From a checkpoint of a small mixture-of-experts model trained on Wikipedia.
Experts: 256 squared ReLU neurons an expert, 1 pick a token.
Below are experts of layer 10 (counted from 0) of a mixture-of-experts language model. Rows are named router (the router's row for the expert), down (a neuron's output weights, with its number) and show model dimensions 160-239. Each number is 200 + 20 x the weight over its row's rms, rounded and kept within 0 to 999.
Before each expert's rows: "comes before" lists some tokens at least twice as common just after its tokens as in all text. This comes from a sample of Wikipedia text that the model never trained on. Tokens count by the router's weight.

# expert 2
comes before: "0", "9", "8", "5", "7", "6"
router,216,218,189,214,202,186,205,227,175,204,219,188,170,177,204,225,212,200,222,192,212,168,223,179,191,203,205,179,146,180,215,250,213,218,186,190,199,200,184,211,190,234,202,189,179,186,183,194,178,208,235,206,170,232,177,171,173,196,196,203,237,188,191,209,177,171,198,205,185,190,244,192,194,186,166,220,188,198,214,233
down0,152,215,195,193,228,226,144,171,214,247,234,200,250,217,187,221,192,200,178,211,199,184,219,227,238,184,184,191,196,205,182,171,231,199,196,224,225,197,223,180,197,182,196,210,182,223,210,176,213,201,200,160,208,209,188,181,179,200,176,190,162,207,220,185,189,190,206,191,209,202,218,177,200,220,183,188,175,162,191,175
down1,165,171,175,183,225,199,230,189,202,217,196,185,224,183,199,174,204,206,185,212,168,183,196,202,171,189,190,211,197,229,201,199,197,211,205,190,202,201,197,195,220,224,164,209,181,219,211,233,191,209,217,209,150,197,197,190,239,205,212,181,186,201,221,208,202,212,160,222,196,214,190,212,194,220,195,180,172,186,221,232
down2,189,219,204,179,198,173,186,221,232,209,200,206,207,187,201,218,182,200,228,197,249,185,192,197,199,197,192,198,204,230,262,202,185,227,201,190,175,196,177,217,197,220,242,236,191,194,216,212,186,197,206,192,212,195,168,170,193,224,209,197,207,186,200,226,179,181,195,228,198,204,194,211,194,211,230,244,157,186,185,215
down3,201,251,181,175,196,230,199,198,213,214,185,197,207,205,181,191,237,193,196,192,171,197,215,207,177,234,201,194,174,204,190,186,235,170,207,197,197,213,174,168,171,250,203,206,210,185,209,202,206,267,236,194,214,231,217,180,191,195,198,178,197,211,220,190,199,228,184,208,219,174,198,159,201,192,220,199,194,200,194,182
down4,212,186,199,247,215,221,172,205,203,194,227,257,192,200,178,188,199,192,227,197,202,205,201,182,198,193,156,183,200,197,219,183,200,198,223,190,199,186,213,194,153,199,178,215,197,168,206,212,214,197,204,198,198,202,194,232,200,199,231,248,203,204,210,203,186,212,179,228,179,181,209,199,213,194,176,187,210,207,209,217
down5,215,185,202,210,218,211,184,185,203,176,222,202,198,189,214,238,207,157,208,176,214,199,195,239,240,178,195,206,211,190,217,202,192,231,210,187,216,197,201,197,218,203,191,151,241,192,171,223,188,205,245,208,215,202,188,170,210,227,210,226,182,196,190,207,193,175,256,202,196,198,189,167,228,199,209,164,200,203,244,228
down6,213,206,211,230,201,202,210,212,222,163,210,209,247,199,218,185,202,198,206,188,218,213,226,210,163,201,198,167,200,180,207,201,246,221,191,200,187,171,228,221,195,144,205,197,205,187,215,175,207,177,192,203,210,207,200,180,213,157,197,221,181,219,216,234,200,208,222,216,180,162,201,173,220,176,153,207,166,194,214,222
down7,202,224,200,197,189,202,185,220,234,184,192,181,204,198,166,183,198,178,208,189,206,198,198,199,195,218,206,206,179,190,182,199,217,221,209,215,212,202,197,186,178,200,225,204,222,179,178,169,188,189,201,204,206,240,204,203,188,199,203,238,200,214,227,184,230,159,216,193,192,181,198,184,240,189,207,227,203,177,171,199
down8,197,140,206,181,204,207,207,197,212,186,167,210,208,184,240,180,199,165,198,231,197,199,179,199,220,200,216,166,221,219,215,166,193,165,205,195,202,241,244,191,215,249,206,230,195,202,194,236,199,225,208,203,192,196,229,186,202,192,216,203,220,199,178,190,205,220,210,161,222,225,179,195,190,212,186,191,201,176,204,198
down9,217,253,212,177,197,173,205,234,169,204,215,203,198,186,162,191,206,163,212,216,160,190,189,188,159,204,176,221,207,203,193,199,234,208,206,192,192,175,207,184,198,197,234,213,184,213,182,187,212,211,180,203,198,174,176,199,236,188,199,187,213,173,206,162,192,225,184,218,203,166,206,236,190,204,203,188,215,203,174,178
down10,179,173,235,183,206,168,206,207,187,213,201,195,216,195,210,209,211,202,194,204,180,209,166,190,201,220,160,225,187,183,182,171,187,199,205,188,190,233,232,195,198,187,199,203,206,225,208,190,212,216,172,235,212,247,196,205,207,186,205,219,205,204,225,174,206,236,218,219,219,172,193,212,222,167,197,194,218,230,204,198
down11,206,195,230,198,234,191,159,196,228,174,181,199,236,183,199,190,205,236,182,224,196,180,204,200,190,219,211,173,207,214,205,199,217,229,217,180,222,205,221,184,219,183,207,217,218,210,202,238,203,207,196,217,220,221,209,201,205,199,148,191,172,201,214,220,195,225,210,205,216,191,167,199,168,221,200,216,208,183,175,200
down12,180,173,198,150,169,200,213,226,199,170,183,223,207,208,188,199,196,192,180,169,197,202,197,212,220,206,190,225,218,206,164,182,181,219,191,179,197,208,209,198,183,173,230,233,188,223,233,199,205,162,227,190,211,182,212,196,237,198,200,212,192,217,259,208,198,235,202,182,195,215,207,203,236,208,176,203,213,224,215,196
down13,210,182,221,175,199,192,164,204,182,191,172,196,206,199,212,210,179,240,214,192,208,210,209,193,226,207,229,230,167,214,200,174,178,203,205,201,186,184,192,221,224,220,221,210,195,193,217,199,201,200,202,184,180,208,227,205,207,206,170,239,163,219,214,174,201,219,172,184,221,222,201,220,200,193,212,203,193,188,198,243
down14,186,203,200,211,198,166,237,188,176,222,195,231,211,211,189,187,171,200,239,198,198,207,212,212,211,184,176,214,180,196,167,206,206,206,241,204,199,218,192,216,219,193,202,204,186,212,189,196,213,170,239,200,224,228,199,145,189,172,185,206,161,134,175,203,224,231,222,201,194,189,180,207,158,200,190,203,178,197,182,191
down15,179,221,197,200,180,177,213,197,173,204,185,197,180,208,202,203,221,204,176,223,175,183,199,192,224,200,189,197,207,222,157,205,176,196,202,191,226,200,191,200,178,196,203,236,235,218,201,178,217,190,201,211,210,184,189,204,178,208,201,227,201,218,182,216,209,237,202,201,188,199,211,207,175,216,232,207,191,208,173,200

# expert 6
comes before: ",", " |", " (", "'", " City", "\""
router,182,175,152,216,187,173,195,209,178,243,200,198,199,228,196,195,202,214,227,206,218,208,203,238,208,206,193,185,197,189,177,203,182,214,192,178,190,223,166,186,230,211,177,222,175,232,232,208,183,228,203,211,214,218,194,192,217,204,197,212,204,172,207,199,206,164,198,216,211,208,210,206,230,187,191,202,201,212,202,221
down0,193,236,211,217,220,190,152,199,200,186,212,228,201,211,201,191,201,208,174,229,213,206,213,174,201,186,161,175,195,200,223,213,188,203,200,200,187,201,179,206,212,207,243,199,192,198,199,242,209,226,176,224,185,167,212,199,201,189,204,215,181,221,192,206,199,202,199,183,207,195,229,198,245,194,215,197,206,219,206,244
down1,211,205,205,241,181,215,166,170,198,177,187,198,196,219,200,223,160,213,185,241,175,201,207,197,221,178,196,174,168,199,199,208,191,196,214,188,232,214,183,199,216,197,191,207,202,182,241,215,171,177,200,186,195,224,220,200,199,200,206,181,223,259,206,210,195,200,202,214,223,232,206,189,230,200,209,185,242,220,199,246
down2,180,199,173,204,245,243,171,204,202,218,223,167,206,251,229,211,202,184,193,202,167,169,220,223,183,180,199,193,224,182,221,192,201,273,185,200,199,153,228,231,191,190,209,166,197,230,216,187,206,202,177,161,209,183,205,220,188,192,205,188,238,195,213,226,201,202,203,214,186,196,219,185,166,220,185,207,212,224,199,211
down3,212,164,188,199,198,209,197,213,187,170,213,209,193,206,201,165,175,182,186,208,201,199,232,190,201,188,190,193,229,205,183,197,207,196,179,201,211,183,202,213,227,206,211,199,180,202,193,194,172,222,199,208,177,158,169,206,209,198,195,193,221,185,152,223,187,201,180,180,166,203,160,188,210,207,183,204,141,195,196,182
down4,201,210,226,189,195,220,203,176,221,180,189,208,182,172,219,182,196,210,203,201,196,208,209,176,167,199,220,185,174,215,163,218,235,206,201,230,194,244,208,195,195,157,246,178,199,192,153,199,194,211,139,184,189,194,205,231,199,196,195,197,237,200,195,206,182,149,201,198,158,207,206,188,189,227,217,212,198,188,221,174
down5,203,177,239,182,197,208,216,189,189,210,203,199,233,195,182,239,238,229,201,185,188,199,171,179,169,212,185,224,189,194,197,217,204,199,139,246,206,217,197,174,211,218,233,215,228,183,145,187,195,193,199,205,185,196,191,185,184,220,195,179,193,199,178,186,188,210,188,204,194,212,203,191,210,259,206,202,221,189,193,209
down6,219,196,199,201,202,201,202,191,226,192,172,210,186,177,182,219,216,181,173,237,216,171,221,185,204,195,182,174,190,225,183,203,167,178,198,215,199,210,155,190,242,224,207,201,203,206,151,193,173,215,206,186,204,264,194,243,186,200,148,202,214,192,217,211,213,212,201,207,225,196,154,175,214,187,188,190,236,221,201,191
down7,184,203,210,223,223,206,206,183,196,212,204,208,196,196,179,187,216,141,202,199,213,222,210,168,216,203,201,196,212,200,162,197,208,185,188,196,197,188,233,194,194,239,207,176,219,202,185,214,219,178,198,207,208,227,182,172,169,201,211,179,202,233,223,191,214,182,188,160,164,219,190,194,198,219,195,171,194,169,232,200
down8,193,208,191,235,173,232,219,186,198,188,226,184,180,210,169,228,206,198,241,173,133,215,183,179,197,170,183,207,175,205,194,185,204,185,170,220,170,200,223,201,201,176,199,211,247,182,209,181,225,189,191,211,202,187,179,204,200,198,177,216,198,206,233,196,216,192,187,215,197,195,201,169,200,208,200,206,196,216,200,195
down9,240,207,201,194,163,232,198,201,171,211,173,176,209,224,222,243,219,201,204,201,185,213,197,222,218,191,176,209,221,197,190,197,172,204,218,188,175,183,166,189,190,200,221,206,181,223,201,176,222,192,198,225,209,231,192,176,198,183,183,199,198,202,212,188,197,201,205,202,214,246,200,226,235,204,204,212,237,194,218,206
down10,209,212,197,224,209,200,210,201,198,192,191,185,202,219,210,217,246,186,169,241,194,193,202,199,179,197,199,196,200,206,198,215,156,184,197,165,202,151,166,216,222,183,206,167,165,181,212,197,216,178,193,171,205,216,258,199,170,189,210,185,219,193,182,218,206,197,224,211,199,173,179,208,202,187,209,215,195,170,212,187
down11,197,155,220,202,213,141,210,173,203,198,184,222,176,202,196,188,190,215,188,208,202,199,254,212,192,209,228,180,185,200,184,190,179,186,210,194,216,193,216,217,196,217,206,192,180,202,203,197,191,215,192,201,192,181,208,186,200,206,204,240,206,196,159,192,200,270,200,211,202,203,209,250,220,189,198,193,199,206,224,184
down12,184,228,189,214,178,212,223,208,211,208,205,206,206,223,222,226,180,180,248,208,176,147,194,200,194,228,176,190,224,199,177,210,191,201,188,199,201,200,210,213,198,193,245,167,211,161,201,243,210,197,166,206,220,210,214,197,192,239,200,191,198,187,215,218,192,206,212,204,213,171,184,187,189,198,193,195,202,172,198,207
down13,153,207,201,223,179,198,194,187,214,199,216,192,175,209,193,204,174,228,214,180,213,216,210,197,208,168,181,220,250,182,212,177,200,197,203,206,187,218,198,176,185,205,202,190,194,202,139,184,201,180,187,184,192,234,160,187,141,223,217,184,150,199,220,207,199,172,195,187,173,181,214,204,210,169,242,223,204,209,204,210
down14,214,211,183,193,193,196,204,177,203,204,210,183,234,223,132,196,194,183,203,214,203,170,161,203,227,175,183,206,184,242,162,236,217,192,196,203,195,182,197,206,222,209,236,186,222,212,145,187,207,197,197,230,186,198,217,196,190,200,152,230,245,182,192,191,179,206,176,208,141,203,227,198,171,246,200,202,214,198,197,207
down15,214,205,170,205,199,227,183,220,204,218,208,198,241,202,178,204,205,200,199,221,159,173,183,223,213,187,161,181,179,197,184,195,193,196,208,205,188,190,191,199,210,187,174,233,207,202,204,205,215,226,148,193,163,228,235,203,244,175,198,188,191,184,154,184,205,209,178,173,228,200,195,202,240,194,212,225,182,189,204,188

# expert 4
comes before: " of", ".", ",", " in", " to", "s"
router,166,194,165,188,193,203,217,213,176,232,186,181,201,220,198,222,240,191,197,232,195,203,211,207,193,184,184,186,189,187,208,218,194,222,197,224,180,180,153,207,211,185,176,222,191,220,218,171,188,221,174,202,170,215,195,176,220,174,194,240,201,169,198,208,205,187,224,205,214,214,213,228,206,206,167,223,198,218,175,206
down0,202,199,198,199,211,191,203,219,181,199,180,196,208,197,202,189,195,188,197,186,204,228,180,152,232,178,217,202,198,193,176,192,190,197,182,200,172,235,182,202,199,188,200,196,202,183,210,203,175,196,196,184,221,207,197,200,224,238,201,190,191,180,185,207,199,176,199,234,197,218,197,236,160,183,240,205,204,222,174,147
down1,185,191,209,204,200,231,243,194,193,235,188,212,213,213,199,172,179,204,178,197,168,182,203,172,197,208,218,205,179,233,198,195,202,201,205,205,196,164,203,162,191,170,180,186,207,210,208,199,162,188,203,195,214,246,223,250,186,211,182,210,203,218,200,201,221,183,208,203,194,183,199,230,201,200,239,181,227,187,189,225
down2,182,205,201,224,196,203,212,199,223,228,145,180,182,196,193,204,200,201,194,183,201,192,191,196,207,200,189,194,227,206,188,189,227,186,186,174,208,167,201,206,168,200,209,228,196,240,203,163,191,184,126,209,219,181,176,200,211,215,206,187,197,190,152,209,156,204,193,189,232,191,166,208,198,207,222,181,163,167,180,228
down3,204,214,121,197,211,187,174,194,190,195,217,198,194,203,177,229,192,180,184,177,232,236,223,212,222,241,197,189,201,168,223,203,207,185,192,237,207,186,230,217,194,178,209,217,209,214,198,206,200,198,203,183,200,229,199,211,182,214,213,268,213,191,197,182,238,191,244,198,214,226,220,205,202,195,222,231,156,241,190,185
down4,205,213,173,194,220,217,199,189,183,206,197,204,199,186,168,194,194,189,197,182,198,234,152,193,191,182,179,216,208,225,199,174,215,166,209,182,199,237,167,199,159,202,220,207,201,210,175,186,184,214,190,199,212,163,197,201,206,181,185,236,207,175,169,188,212,153,195,165,261,208,200,209,164,188,189,196,199,161,201,222
down5,201,192,230,201,166,200,204,202,163,201,173,189,198,192,177,203,188,240,187,205,204,170,142,244,201,207,162,199,228,192,174,209,199,211,167,208,228,183,224,196,203,223,200,184,206,236,189,223,181,210,217,183,161,157,186,184,202,219,231,205,198,203,196,197,213,192,183,197,199,202,235,206,191,208,239,200,197,200,241,189
down6,238,162,226,227,172,202,166,193,201,215,202,229,203,216,205,177,187,184,198,184,171,200,210,192,195,173,233,199,195,214,182,201,196,207,214,178,190,181,181,223,207,185,198,230,206,173,188,213,204,191,217,218,189,199,192,175,218,195,197,205,200,202,178,196,221,195,232,222,178,208,172,204,160,201,153,182,224,197,202,187
down7,190,173,207,189,210,191,154,212,183,200,187,185,196,185,189,214,181,184,200,235,200,201,170,217,205,203,210,202,197,194,195,221,191,211,179,197,173,225,189,162,196,205,187,197,160,189,206,224,200,210,199,186,182,208,207,224,199,180,192,196,193,180,188,198,221,202,227,201,183,166,247,168,219,199,199,194,208,189,188,179
down8,202,214,186,208,202,170,188,191,209,208,211,203,215,233,186,188,197,182,206,184,187,225,200,185,176,212,213,168,211,194,184,220,167,202,198,193,210,229,202,198,226,238,193,224,199,241,199,170,210,235,149,205,216,215,203,200,188,207,224,193,208,198,189,194,245,234,186,241,236,206,203,184,220,231,146,198,202,200,197,183
down9,203,237,201,188,200,220,204,182,172,183,194,185,184,167,195,223,160,217,184,212,192,201,239,171,193,215,208,191,211,229,198,170,211,233,192,183,217,190,191,247,244,204,198,202,224,197,199,215,171,169,167,173,207,205,211,189,186,200,207,208,193,180,214,201,205,214,197,190,217,217,176,211,178,180,177,208,158,183,199,243
down10,197,187,212,201,205,215,197,219,228,200,171,198,200,205,206,216,197,227,179,227,159,199,217,208,161,189,197,195,146,199,195,170,162,216,219,164,199,180,196,165,223,190,204,205,196,199,194,242,188,224,203,220,210,162,204,181,197,179,178,210,180,215,203,173,244,153,215,218,241,236,235,187,220,215,191,152,208,200,209,205
down11,197,200,221,222,227,216,198,213,186,210,182,221,200,162,197,205,223,199,224,179,183,238,158,211,163,249,166,151,168,173,173,216,236,165,254,190,198,210,202,213,200,193,201,204,222,198,191,245,185,218,227,213,190,213,196,174,198,186,201,199,229,189,200,179,183,199,191,201,239,184,198,171,200,205,202,198,203,164,210,192
down12,199,200,200,181,193,203,212,191,191,230,253,224,220,194,206,200,193,202,181,219,204,189,223,197,201,200,247,216,154,213,189,199,207,205,210,224,240,233,213,163,217,227,208,201,202,214,235,218,189,192,223,192,210,173,205,200,203,215,205,196,180,188,178,225,200,206,209,204,193,182,207,202,225,211,187,192,184,162,249,215
down13,188,193,210,197,221,192,167,180,192,203,204,197,212,203,208,203,232,219,209,199,261,180,217,199,206,212,196,200,199,206,214,157,216,198,181,229,199,238,253,223,194,165,213,162,203,200,197,204,216,211,226,200,186,188,199,183,211,208,193,215,199,230,239,233,161,190,206,209,211,192,241,187,157,193,205,199,180,214,169,192
down14,160,186,176,188,206,221,241,205,212,198,185,202,195,192,177,205,196,192,216,192,200,188,206,203,193,207,234,241,195,236,181,213,182,229,195,204,209,171,193,206,174,202,192,190,235,200,168,245,148,184,179,187,200,210,218,232,195,189,202,219,189,199,202,176,200,196,175,164,237,149,196,220,175,222,181,177,213,205,181,213
down15,212,195,195,230,198,203,198,209,228,203,196,217,206,191,202,235,185,196,183,191,213,172,218,223,192,196,220,205,211,198,230,217,221,184,169,177,201,172,193,174,193,151,187,199,203,194,239,194,177,198,194,213,254,216,181,192,187,184,176,224,199,188,208,169,199,162,211,153,167,206,200,173,172,202,199,197,176,201,211,189

# expert 3
comes before: "|", "-", "\n", "==", "The", "S"
router,193,167,201,195,215,166,208,158,187,212,202,210,203,222,215,194,221,217,213,228,179,208,185,225,201,221,193,192,223,187,189,212,217,183,191,219,161,185,195,207,235,203,204,229,188,220,242,209,199,228,211,191,162,168,197,186,214,187,174,203,214,217,199,229,207,209,212,186,213,206,233,194,190,178,190,176,214,214,225,236
down0,217,199,142,200,202,222,166,231,224,200,202,237,217,201,247,201,213,214,176,201,236,224,193,221,175,192,201,196,228,189,216,187,188,201,204,189,211,151,198,190,214,167,191,209,169,203,215,196,191,186,197,182,184,243,219,202,201,203,193,206,206,182,216,199,229,199,189,196,188,200,222,186,206,185,198,201,216,192,234,197
down1,182,175,212,225,189,229,210,200,187,191,232,221,187,185,199,211,192,199,200,220,171,168,191,209,175,225,181,236,198,182,196,181,219,206,253,205,194,196,202,229,182,195,198,203,173,201,204,204,205,179,153,189,210,198,194,181,208,197,209,170,172,189,205,225,196,195,181,214,216,193,197,185,179,209,235,200,177,203,195,200
down2,215,197,206,184,208,181,174,204,177,212,207,218,196,210,194,210,218,221,204,202,201,180,170,181,205,191,177,198,202,247,210,204,178,203,175,187,245,184,204,155,183,211,244,192,193,207,210,176,189,222,159,189,228,160,197,222,187,247,177,190,210,190,211,212,211,198,195,182,222,203,207,216,211,185,217,179,213,196,197,191
down3,208,213,209,242,204,219,212,204,188,198,199,219,216,194,201,211,206,198,187,175,184,222,241,217,205,201,201,197,198,201,248,206,213,199,168,194,235,201,197,180,213,220,205,244,206,178,185,203,194,190,195,203,235,192,213,222,205,198,206,193,209,231,218,220,222,213,204,204,209,145,188,205,221,196,213,223,180,235,231,230
down4,196,239,224,217,204,214,200,216,169,203,222,187,193,200,174,209,189,178,190,166,208,190,199,201,208,203,194,200,201,195,221,214,217,213,194,198,193,207,211,200,192,154,169,226,206,183,199,186,200,188,197,214,198,210,215,199,175,218,204,190,189,229,179,161,209,198,221,216,192,230,226,187,159,227,233,155,196,180,200,194
down5,200,199,199,215,199,190,211,168,206,199,210,205,202,194,219,195,179,212,164,214,196,195,185,243,197,190,190,225,200,199,205,192,203,203,152,176,177,220,197,213,189,218,163,172,202,247,193,205,184,178,158,197,195,209,239,201,206,190,181,199,196,225,196,186,199,191,177,194,209,220,195,191,200,175,224,200,207,174,205,134
down6,198,181,209,212,187,201,228,206,203,204,215,192,197,207,200,191,196,244,223,168,197,159,188,163,190,228,204,196,229,223,169,235,201,202,209,209,183,251,137,203,202,205,166,184,197,195,189,222,204,214,192,191,216,186,213,187,176,155,197,209,169,230,201,179,198,195,196,165,162,207,190,214,218,242,199,184,200,181,150,152
down7,187,211,191,173,238,198,192,214,173,172,194,212,210,215,190,197,208,172,184,194,199,202,209,193,194,186,226,195,164,202,210,219,210,216,190,187,196,182,192,179,231,198,206,172,201,203,176,190,231,196,178,199,200,182,206,196,184,202,169,234,204,213,213,202,213,185,213,172,184,200,161,217,234,209,199,200,215,199,210,189
down8,200,195,195,204,192,202,181,233,197,181,175,229,185,151,191,189,146,195,176,187,183,204,198,199,203,208,170,165,172,237,211,181,193,224,187,204,198,213,161,149,157,182,197,209,162,226,178,220,204,195,200,218,221,234,193,218,189,198,194,213,201,199,178,173,207,228,194,197,194,214,219,193,199,209,238,204,204,193,221,192
down9,200,161,182,200,195,204,205,192,213,209,260,169,192,207,189,217,199,187,175,178,194,195,202,212,183,157,202,206,199,240,188,186,221,215,182,204,181,212,208,198,171,201,234,208,184,196,206,205,200,253,229,214,197,211,224,185,193,177,205,177,190,180,200,224,209,213,200,217,195,197,192,225,202,214,205,211,173,193,203,209
down10,164,222,173,191,190,213,230,150,213,222,229,195,220,199,213,198,230,188,168,210,191,200,172,214,183,208,205,187,209,184,179,179,194,186,199,195,195,171,198,195,207,201,196,238,182,192,203,232,174,199,202,231,203,207,205,204,218,213,201,230,229,176,192,157,197,213,175,153,188,191,233,182,174,203,201,201,195,229,205,197
down11,200,178,194,213,256,220,192,198,194,196,173,192,217,200,179,185,205,190,200,211,241,196,214,211,187,268,198,221,178,178,184,175,185,203,183,193,205,177,247,220,192,213,194,182,193,151,221,189,193,206,214,203,200,204,171,175,181,172,256,206,201,188,182,186,196,210,175,238,222,208,213,198,202,195,195,192,227,211,173,191
down12,164,190,229,214,206,201,200,198,205,188,179,183,195,201,188,208,186,203,235,174,197,183,217,210,156,197,223,249,205,163,191,183,205,207,192,224,193,185,193,201,203,211,193,222,208,199,209,185,217,187,198,247,224,166,199,191,196,198,201,187,213,242,234,201,174,243,220,196,232,213,177,160,240,184,153,216,216,192,151,200
down13,170,215,228,195,191,203,163,216,185,210,241,192,201,181,198,201,219,174,163,188,202,194,192,198,236,178,171,187,230,209,181,183,202,221,191,213,202,195,173,199,183,203,199,198,221,233,167,198,214,205,239,173,212,240,185,226,168,199,194,207,225,240,209,196,191,167,231,137,212,188,162,197,213,190,217,178,217,199,215,201
down14,181,200,201,180,221,205,202,212,182,198,189,213,224,190,197,188,211,243,215,196,210,196,210,210,195,197,198,214,192,189,225,206,229,203,197,183,213,173,178,202,214,237,193,170,214,200,199,185,200,202,180,218,209,201,172,211,200,204,213,201,201,203,203,228,210,179,172,199,206,189,197,187,212,177,223,221,214,203,182,196
down15,196,205,216,194,161,192,199,230,191,218,204,223,195,218,215,213,150,146,180,208,197,179,204,204,207,199,208,203,215,206,192,205,202,192,211,202,205,205,190,169,227,211,220,205,195,239,200,187,207,221,214,166,221,196,202,194,170,160,255,187,190,186,229,190,169,175,163,188,197,199,224,211,184,209,191,196,240,198,193,214

# expert 5
comes before: " ", " the", " \"", " —", " +", " $"
router,171,210,189,231,185,178,203,152,224,223,229,235,185,202,220,217,207,252,172,236,205,232,201,225,175,222,175,189,194,197,190,189,194,216,225,213,177,191,183,179,189,206,192,203,204,223,202,172,209,221,173,202,178,213,196,203,258,191,208,218,194,210,187,172,206,222,234,211,198,219,183,204,192,208,188,191,213,210,181,196
down0,199,206,195,208,199,167,231,196,199,189,193,199,209,203,216,226,205,207,206,196,227,220,206,205,202,196,229,225,194,196,210,175,193,146,201,174,198,231,248,192,207,191,197,224,187,196,226,214,200,180,178,173,210,187,188,182,182,165,203,189,180,189,193,199,173,197,161,203,193,235,182,167,157,199,196,199,212,205,213,182
down1,193,184,200,202,141,196,213,164,244,200,197,209,188,175,154,214,206,215,194,189,226,172,198,189,198,206,180,198,198,192,200,195,179,161,226,191,183,205,193,200,202,206,192,207,178,219,218,217,177,203,181,187,170,232,203,187,234,197,200,192,207,165,194,218,182,217,197,221,159,169,189,209,259,226,270,213,198,214,158,234
down2,181,181,190,169,183,192,184,188,185,166,182,191,206,153,214,187,231,190,173,162,204,164,184,213,237,198,199,175,208,195,213,183,236,213,211,212,204,209,230,191,201,192,167,170,225,167,187,228,179,177,213,217,215,188,197,209,203,200,191,186,204,169,209,227,199,176,187,216,192,184,233,231,222,211,204,184,179,181,208,184
down3,203,236,244,239,189,227,211,208,171,191,214,187,240,208,230,173,200,204,189,209,218,199,203,204,195,201,241,195,200,234,198,198,172,220,210,196,231,269,178,219,205,200,198,207,157,191,202,161,196,208,195,200,205,192,165,236,197,189,215,205,212,241,169,206,192,191,184,199,217,189,206,195,186,198,142,184,181,215,176,202
down4,158,198,165,218,212,176,204,189,206,202,191,182,190,205,202,228,200,210,211,161,200,244,208,211,162,176,232,226,198,213,170,184,193,202,180,199,203,230,229,131,200,200,182,181,237,221,205,211,189,190,196,180,200,172,167,201,171,219,176,211,221,211,175,187,194,235,212,191,161,232,189,204,199,199,189,205,212,208,183,181
down5,202,186,160,209,148,204,198,177,201,184,175,223,194,194,193,208,191,195,203,213,179,184,167,197,213,203,145,215,216,189,204,204,199,169,185,212,207,223,213,210,184,175,243,235,231,212,204,220,183,233,223,205,198,229,229,184,204,149,197,208,212,172,201,182,195,223,229,212,231,207,176,210,164,219,195,240,196,200,190,214
down6,205,202,203,197,213,197,197,200,216,173,244,187,180,200,177,201,206,238,189,201,241,191,169,188,203,200,166,208,199,235,203,169,207,216,187,222,220,195,221,196,201,189,162,182,146,175,197,173,229,190,207,194,234,199,187,202,201,240,184,218,174,232,187,192,183,225,185,208,205,195,202,192,193,193,224,187,199,197,199,210
down7,191,194,167,174,224,176,202,212,213,208,210,196,202,169,202,200,182,177,204,174,192,180,200,221,177,184,220,162,197,163,202,216,217,205,199,197,210,203,224,190,205,192,217,184,185,216,170,173,205,203,182,204,199,188,213,200,207,194,209,208,212,221,210,203,230,194,180,208,200,224,197,196,198,201,204,206,195,189,185,159
down8,192,192,155,236,191,194,223,217,169,191,199,223,197,232,260,211,176,216,200,195,199,186,204,209,176,219,172,195,201,201,203,209,203,197,231,193,200,221,194,201,193,205,215,208,237,185,190,159,165,218,196,231,200,217,243,204,228,132,204,163,184,190,214,191,185,230,199,215,186,218,221,182,226,197,204,209,159,150,198,231
down9,203,200,206,213,200,205,202,228,226,177,219,182,210,206,200,166,239,214,200,191,177,191,226,187,212,181,202,214,161,174,196,198,236,192,220,202,231,264,199,199,173,185,191,185,227,194,198,198,188,236,200,171,230,194,186,184,202,170,212,201,181,185,209,185,216,220,175,204,240,218,152,190,200,199,196,220,204,202,195,208
down10,212,168,173,195,206,203,209,192,172,209,162,200,192,198,198,217,183,190,200,176,227,189,157,147,174,181,208,180,215,216,217,195,197,193,184,208,178,197,232,174,164,187,204,204,195,181,203,195,203,178,198,194,195,186,214,203,192,215,183,179,248,206,230,197,210,235,201,192,217,173,197,221,198,200,223,196,192,218,170,146
down11,204,186,202,187,208,205,212,205,209,226,201,179,192,209,204,202,212,216,202,207,216,213,202,182,197,211,232,219,236,210,199,144,217,197,177,201,160,183,202,197,169,215,224,195,208,182,204,261,181,221,199,244,183,175,198,189,196,175,233,239,202,199,199,199,188,223,198,206,200,191,199,213,174,200,183,154,193,216,162,169
down12,195,189,215,135,216,211,205,182,163,229,180,182,232,226,197,190,193,178,190,192,202,189,219,186,175,183,195,186,204,211,209,194,197,200,169,182,260,155,205,216,184,203,185,214,223,198,200,195,183,210,187,194,200,188,218,201,207,215,199,186,238,168,225,224,196,200,172,227,195,191,187,191,199,183,215,228,208,198,167,236
down13,206,192,180,176,200,182,186,190,165,242,195,167,220,252,212,183,191,199,200,202,186,202,211,194,199,201,216,214,212,221,178,198,199,191,206,223,185,206,243,199,192,194,204,191,200,214,180,221,230,191,213,179,190,220,244,147,192,198,167,190,181,188,225,192,174,200,199,193,200,205,181,201,211,186,202,196,160,224,171,188
down14,212,218,203,187,179,206,191,187,202,173,200,201,234,181,190,198,219,213,184,218,217,197,197,203,200,215,201,190,192,173,178,222,235,219,197,218,197,170,210,215,186,216,213,194,202,168,215,212,204,183,196,236,178,204,209,187,197,200,229,199,202,223,188,188,195,150,210,194,222,155,212,187,223,216,182,191,183,197,175,206
down15,202,197,184,234,208,205,217,200,210,214,191,210,236,239,229,200,189,225,248,200,194,176,236,188,227,201,205,220,175,222,218,244,184,200,218,193,223,197,244,169,232,236,186,188,197,177,225,162,203,224,188,206,190,193,218,201,188,190,161,212,174,197,186,197,215,198,203,200,211,160,221,186,200,184,202,207,200,188,194,223